python train.py --num_hidden_layers=12 --hidden_size=320 --n_experts=8 --experts_per_token=1 --d_expert=288 --d_shared_expert=0 --hidden_act="mish" --moe_layers=[0, 1, 2, 3, 4, 5, 6, 7, 8, 9, 10, 11] --router_score="softmax" --normalize_top_k=false --routed_scale=2.83 --balance_loss=0.00507 --balance_bias=false --router_z_loss=0.001 --init_std_router=0.0321 --lr_router=0.00166 --vocab_size=8192 --norm="layernorm" --norm_eps=1e-06 --tie_word_embeddings=false --optimizer="adamw" --learning_rate=0.000893 --beta1=0.95 --beta2=0.98 --max_grad_norm=1.0 --batch_tokens=[32768, 65536] --max_seq_len=512 --train_tokens=297600000 --max_steps=6467 --dataset="wikipedia_en"
Below are experts of layer 4 (counted from 0) of a mixture-of-experts language model. Rows are named router (the router's row for the expert), up (a neuron's input weights, with its number), down (a neuron's output weights, with its number) and show model dimensions 0-63. Each number is 500 + 40 x the weight over its row's rms, rounded and kept within 0 to 999. Numbers have three digits each.
Before each expert's rows: "mostly gets" lists some tokens that are sent to it at least half of the time; "comes after" lists some tokens at least twice as common just before its tokens as in all text. This comes from a sample of Wikipedia text that the model never trained on. Tokens count by the router's weight.

# expert 0
mostly gets: "\\", " \\", " \"", " '", " electric", " Yes"
comes after: " |", " \"", " (", ":", "|", ";"
router:453503548541493491535534507475552482555581527437497416519521478478541529568517497480510498508448532548538471464550537443529522583478532509521471446485466538476460478540579491597467440505471514
up0:570495435531472471422455547520534479507529540473401538428539481400508505495477452466480511527529470543541546493522494477462478545535552528407499530422512519478463493520548581552526563524484540
down0:454478519522541479543472482564570480469522417470481472503490484537506500404529393534508530536496417482421458495469512476466463450484486518502501475477568459579459521534455532514539509478472515
up1:504555500500432545491544483521379539533537536482485439528462540509534477554479523443491502491501498495507504529530573535531462527462443551486462537454516399515459511521573484481458518465516479
down1:536530494480513453479473559511545509522524528509485420442586514449556498463501473492569466449503496556486465474499485559405536521549510559620493503520495497519511535552532585443597531495479459
up2:489490470437584503487492522481546564515502548480492510552546501602512505551486465531444438518483487485439483502524535477514512464480478465469447565452506549500525455448516546519480523462473478
down2:456491553486556420472477575489501529514465496509478530580480516559464534497505506487469515507556532479459490456520542490534519522468553496504487474478518540461481564543480438449474546446508484
up3:516478514458454582511532475477497491403511482545445444444537445534457472492507478561519509485464528519583475486496559503481486544477514487484461511470483472502498473578428543518494548545439476
down3:471512509466495522500529525465501534511500538473450487456546447439516548545517510523513513571492534543514587416478538526550516483492483531506593444548516517535524483537407429499418503566453524
up4:553408507517462543471486514476483470475571457495455476422532479478486515544509450520454525516466486498517508496519515445519491496495485544529500470419526550494466524594550589525521553527500493
down4:419518489446511449501488494502533511480420519473431522499467497559496453555472483531506458494529505494533547502472508478446553472565432565487476504520521498466456508546539481551464542552536470
up5:462505475507528487412463486469463525498508480480358509512511543482441530541481524454470514571451498595500488529492400462483418557499562541464410483503470485472513513515552525516430519479459505
down5:489547510526510435547582508445531508493509505456547525511466535480502517491502502519462473460490516464531528546517489490392521473421446562479468472493539531430525581572494487492508465496490528
up6:511425487505452524507529485466403510522496442446533424513446471498557501547519485454485533524481525500560556526515507478542461508476495557402453492474453553480468488556493476572494482475443468
down6:567585479546531509403555506530444534537554601471458606502498470510525472481492465460484483446516481512468491521529526484452503519471493527599391510495523475553490507554499457451562445512521452
up7:505491566609491526483500530535490507489604495499523507480467475545582510501492558481439534462458484483449533439546587506504547496509571447473516503471515477480540472601510495489472475454540535
down7:600575492540538469504531451485454521509535500527541441473535511541550504490488522499483486481495532544490535541477536545581486540501518474457474501488417511486447444514439476487538459494515524
up8:464478467552498501460508461534510532569614502467418511509518484465549492531496426454401473474521434539498494512567538513380487458482560459463502494520523511480410504418577584510528549524485525
down8:486470470483449485538463504618499535530542493461535443521461518571472584471494427595483487487476510467488480507410522534486442511573468571524484482491490478497505461544476500518584520467460578
up9:433488461498517527483584445553478529480513539408493492539476520490480470552489464478551476527543459498527529543488515470518465546527525621536440506495546547485437498435524506455532507478502450
down9:431517464494530520532536566486505504511510484514489511534581460536463510524522422480513546612484465400471571507548475453443521571563598501527498488473498489487491528525470501459512479435526427
up10:500505495543552500492447490496449459480526440455540541476561533515494439527482483540454465591442511535512484456571515456490504512475540546513478497450544551488476523554418481513478423484512611
down10:566562493522537415504479526501467558479521493437596486548529549519540466429462448438440472499514490511516545446558462444528516551466550547456519545445515515439484522474403483527510512485516494
up11:477470509536500544480472486550428429505497527464450470470493525546532493530472463528440514531482495438504496537548545438508547559561493532525477501446496557501492542485483517525533484516497564
down11:499542528528540482501525501558460469486432480498469522513574468483528503465442512578471579526433553517462538464449412442446571581516502482527537537423485510526515497499581504569539496400471509
up12:477483533565539452464541507434528495462517537536472424414452504558465509511503576521554495488409497528463520510494482512486509505464485489553486476483479522467498505476526513529446541517475514
down12:442538382492510538503532516484548488495445556441545453486440493484422576450553475513473468490498531511488511537478506543491511485437492570489506488453525571532504532480445449446482486513500502
up13:465542526444471491480458461445529466511508554543508543501526498492472479450507465434515396540482504528474488485448552488471474594523471450529481507435429491485530518485515535477476474462512521
down13:459521525473509452512537433517547432503468563481533471514483489498495538493498441446475450549536491559425497506512490475516437468537411465527517525489463507549523526431478577461507541499528525
up14:532522436514495487443435489519481422545509494557453407505521486547552464535465568513490427593483494580532455464535505510492468513472522491500512463466483455499520475594427490484461573499492506
down14:597551458490484463489487522429493502477503541469502471535459561502501507507547467556448498606478519506491579485523534504500514439447484569511457472472505496503476539467428527488446499492456534
up15:524531547494558470493457564557457481508519498517468546486530662504516523448475556555540458521473524533466536469512520538453531485397533481588487495509507476493532504571495489531517504478495457
down15:443553450529494500452454474506478512535441517501512517553421567507440445504535542529483554540517537461460443481493483585448507475456500548505440529513485541453509572491539428566544496450508506
up16:505517442541493435531518474484462471490534543458557506506475533518477505511506544491501513521570519520518517567516521450478519508496608487575495511453472450525562444525464514543488432392475529
down16:463479430567522505508471515408456476502534549471514513533429532491509508508546521490480495490499511506491504502549444539534530493518452546558498559502531530517448531505447437513508415503518459
up17:530413478537512529467475432523502497438582546507547461534473551542532502479493541528474467489485479529496492493574462487528496505547508551545502507492488496521448467506453448526520488496499497
down17:566530521485506512471475559488510504469572397502458567492568563367546481563433469498501577445451458535531549473461540519474500524501483509526533474438526518492466508560504540453496524423453530
up18:520420485520491463525459475509391472490455519425438498494450448502502489511511522509502443484599535588545524502516447522476480501500446495463485447483438409554480465456519505486440503519431540
down18:575531557493468493500473471415440564507474436501542521472544446492546507486442533531486542488453462540555516432563504422463518522492435400527536466490482522530459516542492480522438530451460503
up19:512482453572397442391516505470473490521427489449500484526489542531545494554461589458514541479491468467462518502511529469515481493501440469457507472615493525521478483446531509522468490476496504
down19:455539478564443540514410561481466495560509461489475522488457526489467595575515467505532546489540551535530461505436526530568489427540491444466505465542546491527508458476497515446460458562465413
up20:533417550558529491575472501516508388574525614492493430451512483498491501464523532423550457454491517454491487473487533441532553522520532478499485538472484499523495479480471494475477483534402476
down20:538469436488426511452600501512437439547455476525547513504578512531524459482457586452503460483538511513470456501535516435450529472504492586488515499506561513520528468519561482499563482488483513
up21:529482476466512494471474382498513503463499494437517576508561486460487495523513478500498496477530447509522500476517475453507507463504546475471517504416483470513501465455540534501487500525456496
down21:508469452494512427519504525464500526448416423448509513500548549494501461497430467522515559459458497491503438488563509523483517526445469471509551488557491472546505449505562394528495527472475552
up22:460529517536475441532548429515451496484484515505454491448480484500520542546495514431493471546492488517516519493513538538494450493560492463477498462515472463466522541419460509520537516479452474
down22:490542491550505488487621476518485510544505527485533480477535440508468546556495528537431534511472520460520537482522506484426513521537561477512530495548544563431572427562496534525559564496440499
up23:475469531529566536448481492597444431525554531522432493493528441475461473474515472570476546491522536542546499535521514501475536611545533521522455443474528495477482476565613513517460498538518509
down23:443425528521504504517556495529465504523556467567499419478480498522540573502418503557491458450491467436484451507507493481505536429523493481510530457575475528547509534500476517442527504570535520
up24:493461481490430486454502523492455584562511554481489387458512484488473492513515509469476490477420465532470442530514525466491524529543459428486537480504407453532488488451557529411503492535504480
down24:556518565484464437489508478564544490497442542584497480522546513539493504494528523502496546501516487484424376434465528522568518451575479509565493509474515528525553447517456520504454515588535483
up25:548473481546451558527525488524503431504521500438433492555486452419478461467500468546467487475527458500585481481554536519479425516501492459538418455467491488492453484492490505548473496567479438
down25:553443570468414571585478458528543546507506493509500465494478505549454547455490464445508492492501487471486585450575535524577559470474443487563528513633533531541533435511524526520494520568507500
up26:455578506493462547443495519515511500542540470436525460495496445408467458422501496511535463503560516488467532500533576545490528579453446458521507476523497607523477466570413482477425502541442563
down26:545423482511469519527457508444420409545520503583459433518461406525495526470485512555553473518494491524495475489595418485511489522478475469485524489531517461460473477498500485473515453490514517
up27:512496432483475531499540432516514462397490499443501487531520439478495498518517528484485429487480434496517493533470565480499476530450454486491491558438486461521433487533511558536442521512461525
down27:543485500530421508435479450477514478455537499500501504512541507470506488523404553422495493577533416532525498483550574495496518578442553476496502479470453484523434472564538509526429547431469521
up28:499556490543513468486468564414512563544536489508580436491515462509476447447492486443512437545455494494459424459496431512420563459470531506402523505450474526428442490525514576476520554500443518
down28:469541503488522455518455536509475509536482497459538445536483493517477491473540505554529443527574526501448490490442487478492433435445461510493465505431542499497499553503529472526495529548576507
up29:475468474502469525453434570496432464454507544476450613542557462520515379560457579511475502501483433523546603478564486481497520492513525473554547532515481426583416511504488566590480462479495452
down29:460508480554501495450521594453504521449427529522463547516435520526539472551487572543514502505460422483510529485556530413501521530524485464563556508472556536496463531556517536500442510411537447
up30:460513459543514538430494494551465536483568534499518494545491494383524488539463511441453504544505481506524541457503434508519499530475583464469566522523518515469509534465481466474565482552510532
down30:539541525486438492536442498504457498461575529475503474511527492496550574584454528494577513478552466510493499503461515468467535532490458517500583416571617487480482533532544482450469456489486475
up31:479405518524492553470542511450538487468510468483515522532487419479546518489436432510465461464560468494602512517515447467482516446550458512411466519492480419573478503500546503572459509528534508
down31:501491553546516527569484490482458465526468490452500492469506460444515541512573427500542558491504566559604465480531516487534473424485383514480486483522537428506492481559540549483453460591460444

# expert 3
mostly gets: " and", " by", " with", " from", " it", " not"
comes after: ",", "s", "ed", "d", "ing", " known"
router:564448497512502540515450530509465483511546493400494474569475537498545512471420543484542524529561491470521544544530553458550494539501466507504486467527500453514532458550501547566516527416470509
up18:439519537574569482475467545513452523480499503538571467442446500547477499426471462526456455491489523519527494542505485371533511471523502586471464508478496519506529512433460405534473500538439494
down18:423534470479572483475554470529485471574555513513495497496473478480508495495517489495484484492469606533505475528589478463481559550540497454410444533499530517525494506464520460479485473542540551
up19:475511493480500536484538530445507504479499514484466520506493541504458580470512481487557433508524462463490570504495549457458514526448490539600440471544523522580484486542502509529480495497487501
down19:526495484508560434509481474612569558424514518515593535452518441485517519527459485410496567520536528445491474510471520499521545481565517496520509510521456477499475454489556460491422525464462589
up20:514529507521426488482543504523478473529458538497550530476525519492536465475470508471486506510492459487486516523457472537467498506481472496532497509507467519512530587509509519557518584494522553
down20:551486580548548480519520576516483517537529520484429494499457561457446548561455479590488453503532482493492568466494512467452477542447428422482503523378407479463523501484473448510515485453541540
up21:458469529478558528515489462490512546495466503506447416482475492544524539565475557460493484557501437545604487489597508504543453541498559527481507490495388479462450528452526481541442548590483533
down21:486497435528472515519461491428501525469521526509457524513505570513534477488527466518533427543523508533552429571486559545487586491484469502489506536464508498495533472468566533587499570484428431
up22:473435483530533492538462518536516547443510545509505377525481449551524564518476566523507537582491483482586477539528499528488498500425533555459529546476494485510441473481554488508466584498500495
down22:441475469482479446533468531436469500540474461514465540436552564434564401473526520513483485595496566472450455500565535582517525508545531558543552481505527514476483520585538599505499580477507509
up23:464468503548544509484562490503540443486556542455438507482530547461529451448551497556548542494481514510453453405482585510489524528534457519558476470527422506477492453539469488523464454487467477
down23:404519432452439459526502543460636472469482441551433525526498564506501546488480499481554443472484587505483407558515464498538453487512465539462436460418474490505499492526543478512500480492435436
up24:488534440492540468465447544496498437522486530496525544515474546518529619512493517503508503505436508471499549536569396401482535594498502502512465535505483489579486500591507493561492524505487506
down24:547482484538504393510468529551449545488497541445458473537490415475462491526510552490459566489474512426515536428470469486556462500574586564464460504585447584533475489526528510572470446479484481
up25:516422471505423506496560602539487491545460512488555510526465458470505451495471554477449444535489445510477554425523478528482542494531565517504559410506518513565454492480498492493605495448456467
down25:491521495488506552511467468497487558520482554522467504488487522520493522558433467509488529439438501418481466454544548568586494500436424518545441502479450502512562499500501538487423532529491498
up26:451505456555518493489512484479488416506508475495506458496514478516529485501490465487457528546474488552502497539491528550584504490509449589458526484475509538483524459500501479511537547494400507
down26:572463493540444513511512460440501602520582542460544453545412501547521498458474482464594512432544469556527484540463493553588434444481438548438445469499498472564502543536536492544525482503458494
up27:547463540490534516452473508484529503486583465497487398547504567533512512451455499578443522492518499501545406532521510486517447585431511488496551470480482472507462420565498514551524547489436440
down27:494441493491575567440521472446523475447552545480427537588449538505508513503495487483473512516564458533512485466469582525562492472505473458414480478426479536472537544529472472585568508507501481
up28:492466392486531536451505604513482468479470491519495493477573549549470427451503482519531492514485470535453596576599508518459520548587452565523520544494486443517564575490495516522518553521525472
down28:505513515571478503555500539568507484532444506565472459452509472495502551542469497494499545497518581409458521491443512494491550445489571528499468514545491462502505515508473464432527483429497502
up29:565433470570467560509447496483467481530512503448569414525511541467480434534416554461469462616526469479537435437480514556457466465478475515433536467536544512519502522536537539552404454496443529
down29:523508524545469487509480466504504585488505566519521506527511538494490494429537488507489501533502465525449443522529451562544496529519477502554503467519562526479529542513618522508461475498476504
up30:563492402490450517481470506438510484513547487462547472513540470459515584453462532449525494457530495483499563488513537514546475447429458510585481402504524454563530501521508488512569496492519503
down30:472538519496506544432496494475477495486452543557437483453525530456550507490595515475436487546481596551519514525530503457473512481503483547434552490512546526450448436462446554527521553441456522
up31:475485429499456468455449493503435521510494453506524443555550504493557522560425504490481473523542528574475554562560431524500498498420501521403521522428418461585462450484494578494546500472491470
down31:472465528428497503540494532481491527487498482551446494499428487491522646537494438521523470534486522476516500521488575453545474552556476476493545496513492481478562489468459541441504518474559528
up32:504516516506452511552503416467481483535514473483492543486485581452533488474480469506503444582534477522485517516517496480504502506538480534534481460528458465624503460518488481504447484481487507
down32:530441485457505490496530545424437435511511484497531525562428544566594530531470572525488566470503401535516423467505478484525496449527479507565548425529589529521532542518565506540506435532525489
up33:458467528547490495522465490553564511468542520564490539534480385547446472489642541534489506518476491490500513517484484494547476463517483498523493512499478521509458500502569512579511496494485406
down33:501541454518490488452567480517494477498554429501510541425544391499489517554554569539500479495451558572484483522579463514515494489464466496507498494490497497513493584502534471426456466521493466
up34:488432438504550536505482528452513460467485520524556539492550499470479432567512550567498437566499411516486546536594602451460505536509471499528532516526498479524514489494563540486524553444512444
down34:478496492455564469486554510550473480512487484574529491419528445506563505498504524488539487462493554450448478480568406482468502499528546448540548498542562461543482500541545550460514547436513519
up35:557438458508467469435529508522490501547495482498498451496509550440537616460504468504522505484525479510535505524580549562506506505501478532582545484517485480483407534487475448522472517492551527
down35:489495499525544501431540480452506485533474509550510470495522459422582469490462555497474501489461498434529505527552441543445594527517461464467487509533485547488559447511492530542584413474497473
up36:545369507593480521527500484525509533533531475523469462513476454403568482476518517495512491520520438515537538527595477485496546567496546480527488462481512448537349514512484519548505594463506501
down36:510469503440429453441487529506501514535442489472498533518509478480516505497476485530483490549470567445446485578454537464513495448495480533485531417498499517477583538474455559451517437543506521
up37:471468484535499504476504554534486428449513551491503487441487528472494553530566517563473508555532417520507460560546523504511510541512573497530508496511558540516511440494560480464541533562541447
down37:490463464527571478581566427476500478498524539524481555497473515491512545512518552430498525463490560488508428549583474520475506507491523499540443520574491557498552441573472508458478516518645469
up38:503464483478493546461590400444526493428537498470430517488491564522440525456549520484514443492507542470488499440465588561540507521502485507542500447508452579526428490499488470428519512474450561
down38:481539531493489505488496492526468462543450489454450484458562516428496499531507533464561505475546501516528543545401525470485530500567441485472472485486489522445511427473468452551584508472451593
up39:476545515557534547504468546563472488432503547457459509562509457488508482466490433525544522486495452536545508482531418474492526520489535519499506543478487467441359461456459540465528500474505446
down39:477487511471499520504511503491511540514647551472504538588521536445548504534468503515530451450550494444560492538464560512479511525490505485513469527515480511467451528480527505461605460527602521
up40:575487528540527515443551513543498484423502514490503500553543497516502457494509510488523426444512474467495513416510500479523489490475486435547497446531588402471500494536497548457468520566585513
down40:444475433517502505468577484476474490511476520484488436501455531481477437549495475472459521518502494541412532523550481460385553506446491562518499497479506591558424509463485438493527465535528487
up41:534471354549493508484524530541493519463466501492478498492506493474485485516457498528476468518505469596509514507519543435493490485516476547532471445487559550533477501438520490463500459497484496
down41:485482530483508508503483539513523496536489518448458525511567475500495464467485485532536497523479482487441518530538461477523557508545500474537502525508454484487536501525473574517520454541494492
up42:429487510515543502504472474489530472407537437508540491511479489510507478478477458536505530545460484525487501457511544570472504495434545546448526524465450503508491472583447465527444462471459543
down42:467558548537483507452565501489515549465564507484483538507443525503450495573509496585480469426447492585481460451525530512495561501534512586472424526544452474556461515450504481560577438549477465
up43:506439464470493550580470540549500517413526500497502457538533578461434440562494497483493415517472504476512532502511565503472514563492481515461478517536469543513493510557521539549479416527417474
down43:499506474511433508495468492486496462524523513429507460500510550500500512469544476493493457516430526503522520509559484521491526577488463557521437469454467501530409465508558513546482444530459496
up44:502488435467547513531452536491513472495499468476514469516549524522555542509485502426460461479539523496501546480558506466499497439447520460491457425542474511601463437380483474498539474504530549
down44:443565493532476526533516521587473503484416497500455480467543493495391487566551446466486517505575535561569536464470483464469548503534622513441499539506539579442506532439517522496511526519502473
up45:453499478492564539420521482521517430479559543482502493508458502443519529530512504520371496470529428558586410385554526495470518522493511545524488517502512459551513477488524421480465572409546520
down45:468539553535482438520482530509580493519563509584510505500483487437529469527544549486518414524482513542568439448553446512449526511484561459485488560495483467584473510493576491485460479504510576
up46:455565502493534526539502473572466494501490475513474525487467470506495455483454514485522490485513531521508509517421447500489515630545550480447517501516546481515500557571509538439471557533538532
down46:538504540512508470608455522492468484533533497430499547508412486439492514476452515477475476519508512548476482498482519519475511488497497492565460453543528535498535490564494519510507500458493481
up47:504512507510417492477537393484487519515526503489541587496514483544486418536537480466449466524470604463478494481513517496503477502456506491559534477431474496537508515526490595523473570483498522
down47:457555546488557468559461507614506415511564550485521396503476491559568501477535461517544449529517490471501510529522434440465457558502500537463533523460521454458490603445641435427461515473546510
up48:486514489555481521520522473554511440449516520541476491479498517482450524536542466468506494531501497465543494525495474440511493515472529472553449502443481520534517519532489479519515507504514511
down48:449609483598530391536524522521524496553533488495469510524486535535430463423496437510539490515492476505530519517485429469518438444492485492491484472523496540471481496519488458534582465489502436
up49:495447556543542521564453498586534545419521540489465473582470543410530536479517521578538541483516517503563423519566525459535469583577541545553483488466522468490456414581512442566509510541478510
down49:442515509502456437555539511521569529571555512548504495482478445495503556453537501515554472438455597528555451449466493490529464476527506476465448525467448496580448510494468445479489547487432550

# expert 5
mostly gets: "\n\n", " In", " MPC", " Species", " Phylum", " cm"
comes after: ".", "\n", "-", ")", " =", "1"
router:465422469547471504528467500459496446519545494466490424488534534485450520539491511496523526533450545518567488485511449551552583530494454531528467481483432550552474480529498403578538508479429524
up18:495489489480538486438504485560559467479470510504488443479524562549570491492459517476511447512484467408474573527515532461547471550466546493524548518558502472519495529507497445536474529500503532
down18:546498506531504479536512474460509502523442486560501572512535564483507515537535483484483595517445507496542460448476540527499518540490441457512477539485493440511520534536445518504506504472476456
up19:489455475572501534527423507562411412501520484527542504482508552557556449458512492571407495494463555536446520492501481478559496471511461550473506465503470497458533392451528510536436463486483509
down19:551494470467465546462453522492453516466451522504544490444472482469444470474467450490515478563507472526507504506519435459491533530538461513488562478528494623423475481525498463465490543503544495
up20:496428513469488512560462532523454492504456531464562494527575491525494441501427501444492495537503462485538510415560506563454547496485497525424505505465519509531476464512493533467475496416525485
down20:462496500554563513532553506489506451490429517558493436437493448471523497472538556463488519505492466507564559479454442528450522452435510469491455519556473556479434487429533463458543538505544493
up21:486463542600458531393445517541425439481556499565466489550482472486542506518493560476499536519477427513540474493534523448437458475550508534523516462512425468546471497538538495528511504528535515
down21:497484524468537471478457487477512486527562564537439486482543446512481519495451509518517467515507483503409497509545562461538474528552518467474388530505505454488476490501513551519532450443493431
up22:570486454538471535559497468451462435473516537502535568450548512528512452549483555450519481516473457472529529541590507453493516462509575519462487574538469531571417503540499469555503484465486475
down22:421500474486476469517469526458504584461510515506496526545506514588503566504500437472530532522500522462482491485540532502535497490472563483434479555508489492472482600531481514477555457484504497
up23:535491479484471535498528526454475526486524509539544452435575501479474488476445489422483476541480540531539509498530461490488519480502516498598531458408501507533486541593506491559390517515434516
down23:485494518457500532566461503614450489532528537463559476457592514499474532524465412599482450479546524498529621481496446507556499469497521506522515548504546466436535410396442514470493519512527502
up24:428512519505566523453445451565509382474475529445512558507531517469510547519532544563418486543536467562539484552511540506549548428524473519452428490465480494513459473485538529505517552459468422
down24:505532420433527453535523547465492561475460512517493501510467486485520544415478483448443425490558497581463499476530542488605515504534526483530460487521507496598530420526477483531484465514552439
up25:480440503508527564491495455463485444493544481486471461629543511500461501470462545473475463532442531555518500453545529560503519467519520489454481520488467483523436535507462503545456466476450475
down25:548495536465539473561536477563495464485452430555457460546512490523575446553550523467495482537430437483502467525488509495508572434508536539546476495542507560524439504474537508490490504510463520
up26:545516487536545495538422505508427438484554566497404455521560492547521578494430515519501444511524515574446441428495573498508430535469487555507516456595433509475526453472463494469513477494437515
down26:458460544567503492506476482492509494509519509521461522488507495513466524484486471451551509543482446460447458505491552463506524497610540490513443523522514483459501496547506514463574451490547492
up27:502455638512492492545480499474515430475466565475492557490561551493550485482438536505519546510501508509486570498516530489592550475565522491516467440481417515555445481444523460480519517428481584
down27:509530531517459491526555498415519524475446503517493522542510493474563492490419551537524448499486509507497507530424525486563484440524518450544438481479503473525476432417494555514504473461501459
up28:515501426552543457483554487517541427455494466477430465483496482479464515478480491405491557492541392527554467483521511442497562455483506498519484486461544492523452506581415420554477552521480477
down28:548454529488516502458494513480593501505551516477511471485430505510471533512482557533523538477501479535441509562491511449563504498503531465528446462518489514475476546526431472559440483548499455
up29:496532394481471527518496504524508435486484550541481551457512526503538504526490492512455522482557430547548446511549517501475502489456456465480542498487532404456521431512537491500403509546548535
down29:565492515464511510453501486504499518509512530427525601495528626474480497453525481558485546550517481483494491492563489518502541549556457441514468562532500496527514500576513541496491478536405464
up30:465557525511437504608425495500510459511473485467450524522582602511471534527533558436566470543488481484567562535460494559516581455488509524497501523471519522550501481539534468472516517469575512
down30:505486502520477445459499481452483517447508430521507503443524538529554484564452580484484522533431520500466438443482483448551500472492544435497502469496499485541462578517500496504535503438402501
up31:420459432590532460443531446444505499500527483489480435493528440520554510448518576572475520435503495511477542589514510499514515470500475494471580503551480491548489502504516455494515504504481511
down31:539487497502487493471502480530521481514470496476559492465514486514503482482541543494528548464484409482479507490503465416467508441438531459536494483519504495514526519517493484422466557550554512
up32:501429467481518484472526482493513471499515531429527424501493517446503502475529446482402478480500454474504549436498461501437489506474467514486441466504488505512497512551495494532468492471509509
down32:495527496541524507538505486443580458490516446515472445566488536570395413470564506529514469506444467491458483547521486462488501481539487565532516511480433524474469510529453516598512461469494489
up33:533383481544518460386509434531484437437559481512506468538576456502512496488489496498501523537522506469514565554517527484503467487526489521562460488543459491570488519448577490542494455510526551
down33:525426510447475495519406480474504488490516503447524429514444521464508479477550494489530481436470506455507462474513483455518464522440520530532543478504530507495438525486451540500528400510479488
up34:514480411460485489494499557503451462484475600478526533493513472499521496515457479447439452570545485526475544485503629488480533477446502503501473512489414555551453451443454498511504494500469522
down34:456500526533419511440493505511476455590539515489539562449515467436549469603562458542504468514510532459556530482437481471463523545563513553500516468479505489476480395431504424493586567452484496
up35:504545508537502513521451490531543453527509430450513545487543636491472512490474415434552582483544445568519498491493557531554506507577487484533478475512488561502560473575541513486507538543499496
down35:482499493466499474480517433441500531480517419456527497556497471539559502531464535514433516531592488474466475501517503495486520455470529479501487516496532412595515496528459437482418487462582493
up36:576471493502474533528498510482460478466501552484598459460554470461580516464464487432417464488442561478428512471537525500523509441430504469517476462473478503470443470533533537564497473459451506
down36:482474563482455520512502535507546495538471492511428510429540534479471481469455473554571534432493490499453554409505500505506458494476451533516483505481514572431532484539525482437485469494550510
up37:421484501567499510505510479585534439492535571510471501447560417475461532506484476487549510485490568503507594449490507495541550552497490540490462516489428474478469545456531547435498468533465494
down37:453493501491566533570504496438597411435499499445532545539525507521489548395487514492530453495581473518476480498484477483493473464470470453538466532483522510428607503561440487518508455513523550
up38:572490485526427549496454515475523468506515492463480572426567445495478450514502493544473500489530478513518490454480494450477498514467453527523500446507522548508464487574556451528513485513506484
down38:497484467401452444503505445458577489456549510537534502495565492582477499537481481550457525533392563528436429488503528516518508477487540423469510496463467432456597463497473487520501500520483476
up39:522504522518425457587516508456453464442503515500598538582470542512504495492499540385499426489486525514520456451513547565479570504549517554460537513452556488566465492519483430529477452477492571
down39:487542531498532478576563515562484456514411505524528447528522565575513454479527499542498441542474510531475474502454465523471498467494553522447487464539512527482421532483519532552515485480529479
up40:492492422480497464451539495527506447482509460465514499507493581496525481569452462433486517478513428502511481501612518555497533504401466556522514496484456475535427471487477505510480532517455481
down40:486488480497475586544472547508488500553505580573493510541524554494518520500533462507535541472418607426459437478443437456487529487467506452474480533537434484507540514572549482531539530479518574
up41:509525467539542490471458482497476429477599537461485484481552442517484450494513491465459481524490450568561494492556468542468494547566408524459485578468497512448441516568521521564523512545496468
down41:466491512481511492491511546497501555505454439483507441425467482509504567501544504535484528460499490411457507528497501516540495518519475460551501471530519506518518496500518538549489465501498503
up42:525511406556548546527474512514474490482566490512458394483516417523447514521470543428480542491473486604552528521548478485564472503395488527447489505545519455478385511505472478513477513514457560
down42:511505538471509468588503537560506458453429528485596509519436447519529584434499501503541430466527470565501542527504498476525522500452543488486539478564465528442486550526541414488470528592585498
up43:501442394480520563545557553505471489512484591490493494501506396403533516581462487502415495509483440491501488481524529438438554560483497534533468519472422506542483533443445474526539505479441481
down43:486519558453489469532444527516497459552487578562473499491522550487519543520556463532444530554461511497414475429445497515520542576519536497507475519515433518503514452490473455480516525460508534
up44:557472502540485546496479472486499497537477486458462487483534526486435460487502563499531496506544436458520503456499494448485507453436478515513466492519508517560528481597527532531419497548531453
down44:520543465497494518452516500480545467500494429434533479516480555512386525490601491522519498508502539468495514421454490559507461491495501496471489453502466534492554475539452437563492496530471475
up45:524450453475426558345535523479523453499535538475540502573502507484489459555487564511531496525470492427496533492520506499482509481442569532531457488508441501565510514551506444532476436487491541
down45:526628512503448408497503455545385555540461562515453483525511489478415471557484481524495465425497498535500486454475519540523484525474421544476479544533557544461527484472447500465493519526460440
up46:522553446496467494475531414475529516364524495489530463581533533503499515530508497471434508551532507515533550430491537548429483475411507506563494513446466450557482509492509453513498483511472513
down46:535540487458525524558463485558448498582484556473519461563498530523551480563523475496527418458519475474450431539432501531504490488509454463479540572501520536438449517469539459472488504536524464
up47:476548441556455512502490495484533431512521546501433492516595443494467533518481540488465518478467528531555501431560539511534480505546493550416511507525451494433438511490482539466540509500393494
down47:545540535499485565565451471482498455465439521511526615460531480496512513530515524543520532523512443516513527472501500557513478493462477470476518560505526502366548560585484434404453473472533514
up48:493474496549531519483490537530496471512564495523517435479531483444487489443528542450468349477512542484532596469497475540464457483493511565484479468540517435525472498527510514477513469542428642
down48:499499462490550544474502478471452448463479452557489547544469471498498593502570489536430502545500512530609521469507484531536504476553507512504503535507467449454503589551480463507525534580481585
up49:531512510600544523428536438492540491533499502482529467447510533479438512540463439489392483553477507552561585451535510494514468517503537495471439473455525439502559493462471542513502469497625453
down49:542465469521455480466578453487499518487578566526506522492488469513445456524540501595477588551564506512480460464461504466457432525486414464509507511511516457425560519473501488510466529464452442